Experts of a small language model.
Size: 16 layers, 36.8M parameters.
Experts: 128 experts in each of 8 layers, 128 squared ReLU neurons an expert, 2 picks a token, a sigmoid router.
Below are experts of layer 11 (counted from 0) of a mixture-of-experts language model. Rows are named router (the router's row for the expert), up (a neuron's input weights, with its number) and show model dimensions 0-127. Each number is 128 + 32 x the weight over its row's rms, rounded and kept within 0 to 255. Numbers have three digits each.
After each expert's rows: "gets" lists some tokens that make up at least twice as much of what it gets as of all text. This comes from a sample of Wikipedia text that the model never trained on. Tokens count by the router's weight.

# expert 4
router:147135150141079115147102119145134105124117165146170073139101178165111095093156096172200140158186115135142141185169131089189150052181128127113153078134092129125207157118112098152164102126113128128151098090120110154118137117139189163159097179122091150143082182149124047176158129124106059120118089116116165106130147064124158137108150147077124083162177132172120119096155132106159163140098
up0:138113107109107122122115144120095146068117207111128155071222154061088146077145035139109097138102117182112129138175101108182130143117160137098137138165115120112139093187114114092136107195116159173162109125084154182131133156098161093105155087105094104203140104146139111161133163118151118125093147147101102106143117128148128124095060087137133087134117104132154139092157071118111111198080
up1:094139125121213098180116108069147186137110088127100129122171148180158098145158105159179127063159116149096055142104139072126142104124157161060154119114065107153138138101159117152165137100105102076052147113152167136119158089126117125107145184081129118130125132151136179159146093152151097114113118167077146090160080101094149079122173117133161138115133121133127143082092090082117161205150
up2:116128125110089073159123065137127169133102129149181171098147122164114145079122122138091090165149124177112104107136127104035102161159206120161183117135126144142123122135130089082218169118112058120174123074087139140140111107112186182176144174093115157112131198163143120204094106121149125132092107056161127156106109128105153132129156146112136135135104172134156121139172114133117068149118
up3:169114129164109078128142124114085124054164081117132172097206192143143105123131158145121111160068160051098108155144142101092135062172074122098064141119057162121100122124117107112092129057100099106124155036113139105145175126148133174126161168125169153140139174132123127166158097121133146122170154098113164137165140111155115125154137151105119092138165132133136085076185137108108135171090
up4:133135096117123099140083135047178147129175158158130050117138138125093068081115125098180103141173089137158175120049094166119178103100146120100097060162064108134112107107129110127118107100129145099093139086103107150132093179116143175126107175166110120126079060154129106114151152080148087112103117130128122060069103134097106122134128151058118105087118123167082134196146126138112115093109
up5:100157142120136125134103139074130130115164169124127131158151100118091126165198110118154132112163078092131148164172075183141167144139146076119110074094136153173158177105170130138115167131125124186096084084142091181158176180156178088141124112135127134169106160143121110104142102117119125151132057126044139149126115063122105100093080210120157056122098128110176069119148092160119152098110
up6:117145138153126130143139100106125058149147096158122124130116158138111118113113122130161094177099126126130128149127126102131144111147121005123132085146137168173174161182114087136097133083114065129071117149130135090127154093117150174168080169121134174159148170099096114174129144112163149101065093141151119140133143164113112058114018094109181109130166154144064189174122151109080137161150
up7:157176155178144099141136107122115111087122097162134118134159150148111122153141111046121094113129106100078063172143146109097183099131162112119183093105116149109109120182164114090167094162118113106166136129111137145142154130165156112138120173122151060193087130136164071158193120149200125097103216156130144075182154128080111155145096111099138103110162128115094159126132055104115163112061
up8:107089128195148125098130104140184102108161141124155122107118150147126134084132141132146087125096107115119097197053143078118113072124153120105171104196147090173125113105129165128118108153161055103083063165099151153165100133129185115136076119143136079158128116121147161168104181112150180108123097104166092098116092130134091176101092096146137130074221110170160152157136145112155074167093
up9:109149153122155115117135119122095132126118123117177083174076137123126108081128121118182093113107046145139139191142144065064088119103047120172125138158119078145153129139146106127183183147113116159122134095140140119103093188149174113091146136146092152158111154141106103144078075115081140117127095115156123059079104095104088139135131110072138074168149164196063130196160107178109125138138
up10:138138139185066148165119085143098083092113175166173129118147115128111132170110103107107079119158137123103184132096191123125127134171203076129138166131100101149138109164149171113092136129143105100164119081116147149138068087084151086198039141114092107098065098146121114168137150121136165139065157112151106152126105145146116145176084145100104123168107144178165135078166152085081069129122
up11:110121137151066110091129150110175154094201151113111177117141150127169169146160098101169083187153090108123112159106134145135205096121087153120152167097084117145087156074175146105153127140064162125105086053056133119123116144136166167106133151133160112089085110155144111167154123127081147115146201143152140084097134125162079139114149154117141091102093167138202128053170090138123123127129
up12:125122115141087106158079151059183131126127153159127075102105158134128107140167184131140155146180076167120133094096177157137187128133138073157089059096097173126160092116183156164154129110101100143133095092105113182094143122090173206224103135141103107132095085148147102128103152090132109066107092168065165140128118092099116120088157164070116100112100145111092102145141114128139107121137
up13:117110125208176080110123080097185104124124093147109054141139151106168104109173123183142122127123152189105137125147170110155174131144074137112148085123092133092160160105158182169118177073098190145103136107140180115126143105163090090154135092106175170125122136108075138146183107155112075146127161214122114108077149116121129122156125109135146146166115135212146112132157165085106147175111
up14:122099137151139125131070134101126105037172133104180093151106139131131088090201089156196093094109125146143101095135221135106123079162056137161121133127105136135131204143148163135131169083094094111112135103109053123140135157076123121148152168090105089183119142175108106139206121115126132151084130130081168104135107104078092107130118143154146125146132125136135107153145090093048117147131
up15:149146135120117115117098086144175096124168125100111077107121185075159118087087161158162145075160081135137091188118162153150168069142106074112126129106127164098164128147150147172135138104169070101130161127116155159156183106210083145092093196122110131145067105144138140178137176118132065078087112121086143065093148122140124102127141154097149091199093162151106079120146131156138100142149
gets: "al", "il", " home", " state", "are", " water"

# expert 101
router:153141148137099080166104144117139160073149157154175130133105130146147148094174113122198076174128147125132146138158142071148134065150129118093134133176100131172175185145089121134138134119100114129121092085122101148148122143101201153151131149085121140214112166153133068177180076082113098134099109099136126187127119044166104126070097152089116073145180153180106126096143142099105099149093
up0:143110177131131140131144135129128150116093195117136137140144166115103152103125106121136153121133164131087070102149165123180218105159190135104203147151066123108133144137153108121178094092143172093126101130187073184088151090137104115109094160098162116137182207134110135150104112121169160116112141110067139118089138082151117152139130119111142181158220179131134156197102084112139175108145
up1:140108110081170072145129129122171099122119154148097114116116172141188091093175141095129073128110157135126104140160164174111124063115133183107131112134102142153080204151128156082146154107175102164133135083105133113116137136126133103118142130089100152093173101128133079174112120149199150116126140150205203055101123145139139185112041149069114130170142154184171117161172100124126116161148
up2:156152136154161113102105137156141107145071123118126107200100095098195114101136122132130068179123114077106159092106203177053182135149156138116130114144078151145211131159084127124104118173078114093143079141164138119171144116120154134166123109095168137132130076126092130130132161135100126110146129093158105084114142159133088092128160164061105162092104130142051090089097160066131127189145
up3:176156139113173083134112123162130099161154170147156072090073127114145114153139127095139070150158076221068079173130090137093130097116115107101120097128169158136145131151114070113143137101177177095121124137222124147159144129097149192139106178142108156122183180183109101133131164106093114118115130146097160144131143103155159154122138171105147081116116159172072076104152112157076102162091
up4:138075131136160066101120110126150134112149163101117102081168158135151167094150099159143049130122114053131136199195117136106136097181121131127116125166134109135099149165134107107161117128163095080110079102168140091116094108074091149165150101167122156120178179126124163211150118113149127094093116173091149099146163140103128113105162091078203154105148087140089080117161132118110138131042
up5:087169118154137162057104047076151083110091155136127041160203138130104100156134078134131059142124098147096116105125126152142138105132188146134143129182067184108118139119122145157146109137119056106103150139147143130102114162091142155147060124112078136132193103145139098157093133120134090199147142137095175129183108101156100172180116123092123105172105109157143109148147146088102093156126
up6:130085132172111116194101169089155116148101093107122126152149125135114108157156129147146081088065195085097140160086118110189113141157110105112105179131130185140134099094151121069134136112125177068196140127101057111138145157112170069140177165141122174162157153076132110222166161125119088087157102152150152155139131119103164161080098145193138117141126183080143152155113121139126115111134
up7:152061140117154140167105065074104132109106153089127113144135150107048114113122098146172122128162090107066156147147164073111145122145102156150078115106110177100112137104115123149212164164120110175107097092152133145123099139086095078139150085174088169178082069135098134125129102117138171125092062189138148134150131098141109155149107143071161082123137151133110156144132123068069063116171
up8:169142169185085111143116103137156162095136138108142140174092101214122126125172139111120112121142096123192140128102137112149142136188144108157187195111038130151129123113106164137133189161056136098134143067082071096070195154112115108159161112122153151145185105084156148120153121080116133125092154140074131112145147180142140119123199150114121120098142166114152151081116135141161182140090
up9:142076135149111129165129105145174131085067138102132125142122129117100161087141097162151111130160169119119117107092150121143100131165090055104232134123142196109147105065094104120167058172153170072153160076167138159135183127130174091134160156112091126182151121119132089170135173177162102087126065158099144114139119159137142169096083118152101136125158147102083167073136108125172136164122
up10:127123126087139160137105192188128159140079113162115063083084159128136117134114117119142130142116098170113096166136151121153103143128180078137140075093124133089140109115103128165165171129126107169161085086079128110129084171154159095160139149131124167203097145128162197209127114059134137078121149117142152086166119146096114164164143189100134099110130105145152105184077123143106028155139
up11:110151132170118130177129059068162074096137158115174118171174171120115142091129102113134153133188066130097131136165140139139149112181105121136210066100085116098095139094118110075168132057143108129109086115087126135121111126079139113182120153170187144116128137130123170171087108140035115181061104124118129145111150166113168085158200110111115167124145124147091128153131135158123140145105
up12:098075130117184084130106136097176128125053184185122165184124115126158115121207107175111063109083126106095069134124143157054121121133126194161139126150135097160193181123182122133110152151093082175134162111136056166096167130116096127147121168095146145161131122139085144146116132126069109156192078114149119092181113125117092114132172121087104103139145156170145109107115132117107118120157
up13:088097137170116124118101051081161086137097100040104139077072109163119097134137081109172095108114147119083145186161125136126191079166129129099118135136151136141148152130160175127120091123135081131098156150137129144112086168107134115076118119119102135208117094117133110205132139097151077101095077100121105125161094104184164095102093172091141149129092169157134065143145162098110111109059
up14:092132134178155113097128156144156140084113174081157071062178110127078128165159105168115139158116040058065129151169114122103148127115160133115149135137169168102080153097134190111137074135161092142128146075135122140156148179076167133110202168146148126149067133142103150111149123152127076139118102122066116130138152121165095094139162125118153125076188143191102112080136135097099157105144
up15:161183167192182098179139158133147067174216144112138122065089119161118105108143112135148139121196140182104166152081094133105146121151082137151182116136103093126145136170102179149146130091094107106123154126193088126147107121141101140185131093140149076156165168139134151186116118074072097139141106110068104129195103123099128140120141141180146132156173112153098119113103121116166098116065
gets: "us", "et", "is", "x", "ant", "es"

# expert 0
router:158147182097097029141067127135139119099143158115171091143072181099081067095141087168202106094162137099125120134168184112149112087199120099104142132169104133129169169130112119097159167091104147094149080109150117157137140112146161097143129149101153111200122127174125089184120160109155089114099129157137175122137127139117064104067085167110122143140121134185129147106140123117113102192126
up0:115119130126142145119106118111136131104072148114144081139115188149061112126175138185150136154101111200097103144064193127115209157082163148119133159147135105158171098145151175097183087158150081097053194118141115167117160173127149137053133085113119106130138180097151122137132121125065162137139134124165151135103101075153155109101148174115164121082172146117140190105081133110110108094136
up1:162119096170135195162116178157150156154180169174183127132151164188131087093186171132108077162145135157148092141162171159173121151133176147109128142165106129121183131144128158161149174118131182177105104100139116111101085134057158110159151127089041122170149173199101079135137137105106128132088113096116141065105105093138145149107073128077136078132141154113104132139113088092129138134096
up2:049095157146135116140128133104166122110107190219112087060168143133150165145127105145072108119069086113054140193106121074142145101148108134087115140149171119137098125124155108178146151164140132128121161116106125106113120093137136123121167116087126125179066175086136108107120121170076112157129143099101087110075132135182151063037141114081133131082151135111092105133153083097147154148102
up3:140028185099124145133155087112132171125161193140168137124121134180190124097114118125125154103149186178174119123122124159135101078136113136135150092072164170161155110104126135100088082106124149147114164085167099120132081114160122179136141195149149088156213121134081118161122164100135124176079100110119164137139160114125109211136143095161123110117116146082070118155155119201129123096136
up4:132128118174200165196096136102107123140219134164181124128141121160181122173143175129126094172094102125157110084205129128164181119094116148096120135141122167112122138163133129155124133173059150166120099095146133148148125184113103161127131190127111153191114139151100128146221137173129139129078119076151131115108098066133075159151126106091156135126160175193098130184138114123123108122104
up5:108084135135107109186165128146118124148126132163117108083134144163112140110118087161095109116134121129177089126030217160152186182131149171134130148117138127066107134180104152098141082183171101063129163128151118141101100121109140088123071135108115122207140095092112111183151168166088101145127129078104048119111127124103105164165117101130141124070147131166115085113083132166103158078156
up6:131160178127075135177086099141107128131153191158135091139145124123070076165181089142105120115157139089180173153121187170151115173084141149135132147105163090067112186188122092095164171185118134083142133112096074198114122186138122107116159113113133101188110135136146168102119132135119131175134192119115052154195136170155165140152109148135146061137122130110168149158134119137125139098132
up7:126121106109213097104144144125093154152085134121099099187128157111157148087126117067164119105047187105141120171133176097116144124169117096060126135122112157177128144151106129093122155138159064136148095117126166167121142084129181100149117159147143099150134116135162024153116152134131086150148138082132166094121114120115087125159115195102137136193109127126122139072131112030145078132166
up8:130080178135130098089169184147130106102085146191103207108144152145086096076115107196101104129135182122125072136143100140159116125112108118104143142164094084156120162111159179151078150129076165113125140126114132140098136110126212079085168118080123113140123159184130131136119101160121160172155183120121108140154093099147162049092105159097134092085145119099163190129079150094068131123118
up9:154077112140177203113098122130106130101126113100148188147124130153118084107158178142172045159133159183144119166154107125185096104120149130098170104130101159143157130135144171113164159160086160132141113100132096183184107154156166108086141143138096137102150200148149133137188132163113090079065128096117124113117139055182143167167073101087141071116182186128100113129137091119093105118133
up10:054161121112091158124124158121125129176137162105180142075124161108094111128106229133140116146203118153179125165160130156100130101087089182114115107181112153168146146094108185097116126147125124179099150132094117087123141150147164164187154102148126176083112140159180169092139171141155123147085080143147167137096146131115077072091107074107097119210125122139076113161141128091130124156156
up11:126130107157172187117128133122168157124159138122143156112182149150111149139148141136142096148124123116127093165171097144120121148084140113060138100122069157114129130154148150118109107144081147139118111084108088143116099122134201137121142163073034158166121156196138112134221092141144131101074156108142083125126083023136115134115198100120179126141192171128103137124103106088121065174158
up12:106127100136071148120036152070090144153128112133128119140121163103125141138128175154115131143134039145104101144179146169125141174049132108121091054180127083110140126171107125097157183155138065210126148104136125161087119143146149078165171085120119131108162137135157162081149095137130151107086175136146120102111117116198126081143100105077123146143134182124072094100151076108126129153148
up13:098125137125100103157124156120132102119053120146146158113136134099090128151248151161096124110105101105135141131127175162093156172135062183106127142189111107150147128110119082105024158130151148106145125136116064169100122127119131191143151118068125111136152131145126133130131098139124140106118150218098132164094098077165134162121100144110212136122155115062144157123077149079131123077124
up14:135062106135112120154144109104150114133105099106129158123125110123119086151198111212112123123144146150107138056149173115102091124137079110054112092186174143144175056111146130152168190130106125143153109112136081031115120115076152124150103113144126084144169140126140103148134110134128143096150117171176128137070126070171083080095135092149157066177156117130123146080137125109080070133100
up15:185132113164090135129123143068143171119110127169149148074157125181142149105151166138144085151181157133123080129165145092135194138125088093134184099128098230074122127151141111108119198130101091121076126082059075100149094132075158134180117152086080146138082150167133137112175096132145096128141136100114116090112111087113071116112094141108127105119189142126146171131112080119075088111139
gets: " ", " $", "£", "$", "€"

# expert 118
router:212097202177102125146095156097139141048134141155234125134123137155108078110163135090170080184158163123126139158152149133141105105186154112126154141172110159143190145097133127115147152106083150149171087095116095182119130107131190151162150146087117142165103131114166088164203128109101072110059121132069096084128139129151126128137124115109119100132189160150125134112119151110126133138104
up0:123139125135149125151055134163128155105146126130139109146105157136131107116140109171195138147095101119138114113161180068104149028155052095110186113154120157108132167136146170122127141090069064154151106076184103103201081131107121107141096155112128132184099185180059117180142127109125099153120102110144134096152083135147092137081115133097147109149100155199102162092164132104121127175128
up1:099154192165122123153124123171134102144089135104153115117124149133126103131179149135180082150149076184109010114162131124124193135118177164140181133108120098175148105080131130096136111126176082156153131101127159175125080117125142147114136152144116155164178063144132116110149175159094075142083123192175115182110094138145149142116156171160119110126169181225104130117132137103147105139095
up2:147127155124093104119098108109137056115159118100128155134165134119087181149142100201137103115087087104190092068076095145117116125116162150087167135186080189115116177117099155074109103096122156153158125051106171148124102120139169084121139163063128112131136151158138134147148205101131071143160136102103122131085116110059119088076139111110130166117146195149090138154113060106097138124116
up3:111142104159193142065118126062121148071100145152210151174076135147128143120142157102152118128170141181119132093121054058136125147106136060068152123085162096148122158135112140160140168097092152136203121119095175145116132087115168169113134150097056099091116122118151101115146143114162117089104154121148142071138115079162130081096184133106147115151176098104157175133105126162132111179103
up4:156104165181157103136132124175209101123142078099081173123085116165138132105155054120118103065075178097117105129134150164133149134167122094103172180198142111080097175131137109113076145137107191139120115161116117138143086111089154098098133137104111126197088148121125139115050126123111152147173069110107125083113145097157137058134118141073131118119105120137121175142129133041118120107167
up5:130146117161141093165126121192146114113179160092170168072123153105130055116167123134183204114153108147143120108138118173104132101151166113141205122136143077180072190114164202115127138154116134109150124125141095123156103133141170175176082106124150119141137065199137106118150164135074159100073140172135128130079155154089114155132137108144180125126122204132140141124130119121142118213117
up6:093110178180083105130109124226093078133116113138165106148142111156159087111136143165200175180121139150072112132180129078153124103129167152090173152123173159065143130151162105046109159149115175148146143095149083123154141093060175136167079133127123125132096066135130131146092104136116191093052141123176139136138132138124123126169126154124126120119114118152135166164149152066080133142106
up7:146115155163175127132114156093108149110158065138176140172129166125160142140146182195167091136104133094194084109059191129104120108107119128131111139123084064141132090141169182127135171153162082132150101169143065077127099136091097160181140125093144163158113147156153115200112149107146121069134098154175088073147142141126130159103126126083106059103157088137076113169109148131114077119155
up8:166091142168081074213121178134091088139156131122118154147161136158141199118251168215110094123110147145157156065117166104114187121111140142129108133194134161150168110167150106099065151148124083183130131101091125176153124091120161157113076126158139136136146136121130126106133168134158130135115106163154137178112118098156131096103129154083170147102137095119129161185128157093130114107132
up9:165185142118092102109134139118120166097189129129095140147169085115107129151109069124093062079162110042144165157174200128117150085142101125120159150158084136177091171107081175160140161127126086114142142075175077144150147111152154155123152145098091129173127151119119152155122144102153075103165116077087129104195158163109082117054114162099150143140123130140149163136143085156103165101072
up10:116136174148104117199088089155135070166151173203148127138129113106131079113162151138148127152154148173147069065157192138163097094147133109130163074105091116130163145101130113108180132160167110174147152136092153112213072130130087134100109153137139069154152158140105124088209161184171118144109149112173121153176090112129102149149097110138102102083141088127136136190113114166094121140160
up11:108139171183138133132122103126190127097129109126138142104117201142084101143159077136133139191134197137064130121100144122198141139151149154110133103187185112098104106167183134148104192138108150160121126134095090094140091149179157081159057138130153099119144087106120160110117123163139124122053123187167111066068076125144168160133138156084186096174151165145117124122137140130164118106170
up12:130135144144150107111096120119135046167132132133143107104109157109138105089150061182165113117125080145124108166105168086124140086167129100096121115176094107101174155122117142136120144116060126099170118095132122112151125113132146076177148206090077100203088180185142096165152193112137145143106159139165119142157116062108073081082130145106134149175147172221155098112142121150114095149117
up13:150127162055115132169129128107119109108114151125190111129103136123110040082151118148122114091170109155164154136158148068143182151188101109129227074113129116168167125081169081118121062087099137093191142144119123151168148167110120151122157146125118094094173197121137102150143219090141134151124123115076139124141089142129130161166142124116200164096153115121132154075105112150152118122121
up14:199067143116150165148125130155077134177126086050149145161151101133093085107104094106140093117093152180135107149052136095160070116125084114104089126173156164029152158105143097126135097108101124127157054136138080197087086130159164170156139151124144135162144129099124082118147166142099113139061140131133099121142089147144121141156146148053138100133109148160145124131102092113146096073106
up15:197127166185114121143108099119095112103097172161140137106178149205192066164144115152158156054177095146079159122178096121152137118121155159147125152188148162107129179134127182173106155031093165098072129123123122099089138137092152101129085160137144137101159111131108134101146115091086107155110134117132130133124117140088126099109138115106178161150131082133168119116212117122124069151081
gets: "ation", "ion", "ment", "ance", "age", " election"

# expert 95
router:126106164132078106153085129088133153072175113148170138163138129098077101079181106163177097143133131122131102184200197173152151076153148116076144117177127135137205150127131093095152144128116108112157043100152110114142105157111177145188135148078133128168095156143155122125175143077131110136097112141142168110163111094169087067135115103127143089104188176157132155141149078116099137155163
up0:108103100109156162114120123078131148175165127069203122174162106147147161115136116201119149148065050067158149134123163118107129163120138156084147076095122086063139157111097122136100119147110149097150124102123157114145115171151135097140131156107110149180080096123069158181131117116092089124103133103114129077094169168184138193106099147045157179126148092116172079139151110140129130158170
up1:082140212188108093106122139081129133130146180120146111108142085109099088137108141203130151121186109179063155098181172146152148154157083129106088126114106123113128161117160172123150140148081083162113096133194125116133159177132145119117166179159119087086167069151088086118183124146137115103108083151134158179154130158137152105122123120123149083177158133154151140077116072209108165141113
up2:152159146141114125153122075076121076066137131171094140149101088111088112170158120123136060185167096129133122168165124083153123168161155115123168175158150179105095100141096030109097157141131185140086122145151098102141144102109167097117048162112141090134108157165139105120117140112102139124069119100131131052170102132122101098119164165132110078069162163178075115148095147163166147120149
up3:076146139148093080080125137122129129192167115104133090103171169133182107080128058114130156125087095086143130146104094154148141054140125093106153090070099131122072119129154125142189159177181143092150137141100137157171093147137185158131173112135078079143102154162114139166159143103095157150123152146146098139147117134162093074150161162131172153108086224093140101093110084122181112136159
up4:108130164164123137170092159157144082091064215121157143084176207174119099089141140157171090152178100169116114140119121122156141133157131122101183112175093138154086181120142154108107116121074095062143124123151119119123120147117119119167044163116104142159072105126134106178153162148122120133117130143108132139101097142108120115094134180090180140158180125162047137100192160149095079138105
up5:112119157119178083133139100178120116134172155162181110108195123100067115178113125162146147123144134138130117109108149150157143104116161113060177136195134145049098189116140150126139215145114149116140068132172123078146123101121140129051091133102191141141136142168129132122149109129204117135139131139125165124136123139159097109141096122175155065113146165186181180182125133095071108156161
up6:109115140167080146105109094137074089183126153033134135133107127124097104128125136093133089130135046193143138106131129115076109104131152145142143090150142138138100096071121122083142183121024126153097158063114132122133120164125166091147137108182118132106093134151106093084150121092086110107081148162165191163165098144176097085105133072164134108081128129156076091100091094143114136142171
up7:086110149189101083148116168173179126094117128094111075146126135109100122058149102189130135101108128119169102109125146117112132135133142128055152130179134128171134111157127152078198205075062131158140112104160146097098123162098171078141157154167127179129093138117133097103164120157051135149106160127109134135131173077081058143116129123102134158121092166094070149110148075087100144175116
up8:111111143153099061083135155175124161155096161087128129116110144133094154130106104113125075159083101171145159173145196065204157116182111098079152130132103125104126098105105095095169192137149131130111145077178083139141093155120147075109091120115163136151138057109101147143106152104134105088123127101073141093158143130144059090064157113136097110085127139179124113074150083130050109108131
up9:114097146172140147105124103095111139108080132148102064142094153118114136067168138107129121111137134143125142113156149124164171161116166166090147106159140152087175164164217127100160103127055138154065080125156132124114156178176125068077143152144135168134146083163126061141200145179144077091139166172160156142131085135087152144167076165132148114149132144165117156137178141140165175157181
up10:068144146051102120136126118160037104095134116154125171152112111125087125085154151076130104118128113157105136157132066148107120079114092152118138141182107110164162149073075178117124119075113091128121104125083150108114177109114131173096143113144142119141086178072127092188115198114161105182142154079085139125116121093156094091120094165098137162097119125141155096135079138059132059168098
up11:136157198223154080213077145122146131131140167090175076115124167178146105092157116143182109154166095107099121123147096111169135116152115073081160140141132135094133197129115116099154125096099160128142108094128122165131121106120113157146103156108103124177164087169117060130178156152109117072067178169107131133133103113146146113134136137120188125168135189143074150152132097119098095186102
up12:122088160131105110131122114117212160101143144112129130119067152128185124153133174182139082097113204174170126097150103164172127129102136166162109148098118147139109164195148146152152093138096177102109132086166124145183180147159167109170073115118118149149185087191107139151174125102127164104120146076152108085136151156073102119070187163115135086184107140123119150091171067138136146117143
up13:156110137133104130089138111183130099093142128122120061116084098091073132066148125136119129135169087203088101122122137131098105120159174145151139116134173148100116110152133089098115105120103200110173063136154114115090098098076118057096116161093153138138183133197163121132129144099084099056114080078110144171078087111144152141128114160106168041096160169177094132110106146101148126119155
up14:122093165188082112178107086226091150202110152134146091162108151139082069150172087105134039138116071144112133068118158137178097173121135150147101123116168122094159127115147110094143164155144130102103050127116168120118092158178117111125187118124137106135163096155117122090136138129140096126109095140138191178108124114176121126151102076114122122143168159085118086136152112180119120076102
up15:109150214160116081145095144126143091112124196124139121098075143150162110132176121135205073099140090149102112115127125096175109084137114166111132175134109175137133139116137175128190099108072148163186145126107089160125170128135114149155121173124136123134131123147090074182181178092106067072042116091120158098182072119147099129100112162060114100154151110156123156122111148119111109131100
gets: "a", "\"", "o", "us", "i", "ia"

# expert 21
router:094117164149086079191086126120142142102191153144203138135165158144155069104153132146191112137115141104138105153130164135134142102172154088136129139117170131152177162124180132126149103138088153135153116089159115162160142160110192127171148167068083153209132147170139101183186160111169053128095067141119137129123122101159079106107125118097125119106186129175117135129104111128037122142135
up0:115141164187106159150107123173188132133095107088175015108153130114135172122178162139187130172117085119149129120126145119119146150120175101126131198129118140166165124097147134112135131085114094107095149159082113120104141151150130151125170073157179116142183139137093150124127212148172178128121199208129152152086120078169166121137157128117153146131104130146089096069139184126111101124089
up1:130135125110093125118086098147144121089122134057137087090088195196073155130123125149148143181152121147145095099079109137116129081157132163093138145158119076169194115125179198132175095152154179167130123132082138087128159124179110197085128100157163168199160132103083124100114133188141138144112167138178127100138135123123096069096183131096121117169155106173126168082096110118108136149099
up2:188128113167162141085111141108167092158124140146136114062123116180082143162100107107151152120106125066143120218145204135147114103174161170131170160131084182117205129099129161095095095096187091164138115108120093162105135150114039157162134118114214092166147190102142161145133175125138128125136119113113121145191125158152139165096148095123141082112111124140144140108087111158122116149089
up3:167134141135139118122063158149171095106109177133136115097125142098079135084135095176144052182129151154122125171139172102103152079133125111038151154225105130113125133127070185057141128135115136131144113099154116179139123117165151161138124158119093079126136112174051135156155126086118161112026124138138156127135082123125107148091109105066145074148101135174126136095160111142136101152120
up4:099119117149174095153113173133084139106055135136084076125130206161107112064169175114104096087125162124117099091130143116154123116164110160145107120147155124109175129082124159125124101120129131129100071075133145181164139107096117072180162113062136168169122099100149116123181160088152101126168134152134163122168127053153147177165129159118139101220134156174104134128116088162149049121137
up5:150116124155102138169092118174080107166177170102118158182137108150132108104189114181173112122192100188090092085119152177096141123116099144053108094147100131129182136138144188158133173111133079166129111125134082135152139135099160128161114143110109117190120111150140158124118145147158129141133070169083097102170088124109148164183040120084128138133154120099118162088212174109093097125099
up6:185164122166159142129077122132137062091102139102113098121099171100148133126142114116154146151119118219138169097160080110177153101118096046123157065112087150170209132105135166170147173113149150129123122103116061138168117082130108154129091148142081135144164139145084064137162148088094093121116167094122159121122124120141102119089114125125181173102079139193148088112188117101166097140099
up7:139144117087116075109106184069129181109137082118152143165114142093174069124140116097164093098116175086170083069136083101147198117133127127115112091124157087093132097076124154182109163120074152150153120117135114121185141130108125115114176163084057171169113156128160151152202166114132141115157095162114131112123082105088080099131114083160150097118122182143102131181113046126123123150153
up8:132127172109152070173100108159086157044097146150128046147165145105085142047127124123132138093115117104115130141123136166170139089101108133143153136136153107113127193041131125128123160131159138143150071109158112124072112098137116105212157153118153145097146112126108118143152187149131177133157125142074122114146093121180131154142182101161158124161177139152131160090113157133125121113009
up9:154119159138142116138064106127160113111115144113173111154138155158115102089177111185139020161126085113119122116152133100110157039177123066074185146152105154155170137087096102090193155074133130106153086118139134148121140116143166139154082157124130154114111173120073109164122150074096138149070140098126132122142113086126153142094101170085144119159123173182108137119187129108180153191145
up10:106123109064068099077108122127095156145165107144124094084138116062168116112165145170113141149118130137075197176188161171180146138128132148127152106089128147112112095073152134062090112102088114113136133090144115098158139151083153169113151129125168113126151216153127172109184121162102103123113190082130157088160089143165080088105104120108192158127138149165064162115171111134128157162104
up11:104141143095182168150130120181113179120157148129191087135122140171151103142142116168113099117109104106117131097141101118185104123156060083159144129140093126179066068152124172176125092128124105075158105153162124161150145125126133046102106185126123138118102111127086100123075086111097193082121169091152140146141160147090058152078162117103100161110138155162123138087115093130160111227114
up12:167149175150176099120077172114141099134095149102142070115040159161087121109105081116151090135174140163161115076158119103173123038137102094127146149134069168145161149089121139116151159146099089128123053064124097146163138130124158116144120148099091171147087156142094133149132203163103124087076145111138150093137056100132127135125046155123154121151085157167096128140138143105156104145123
up13:141159164168170131147089160094133058084113121105173094150123168166119135086162157133152099158152105108131086081137129118147191073157100127067133131192118141125131112159107143124157147122132079075177074120118105125119119151114161155144108164104120141115088150151101071123175168141110211124139196106146168140179081028100125140056111089136115131175101160143086136151148115130143098135087
up14:188139182147148131119098098103128110093072163128144094145088175129097088106180103183219088147222081140140153137139125100133120087163138144097158111152094125107142153106084093121205130122101125126128105139145129141117080047120115083123126158118141107166155144148086144150107110089096129101102136118120132075142079117096104108135122133127144105130089227136108107105161099090183106205129
up15:187160198161077150153127139163109101127187138090134123148177117099149070126105127145145120123168140162135174106148158162137168127179123095112143130116087129122139167100117164207106133096091169145118141185179103115153099159061177146095134170199127070126131076182043179145107156081167124103080110156118134143124118106094123105103098143118154110128096124172177166096117156130094099137157
gets: ")", "\"", "}", "]", " —", ".)"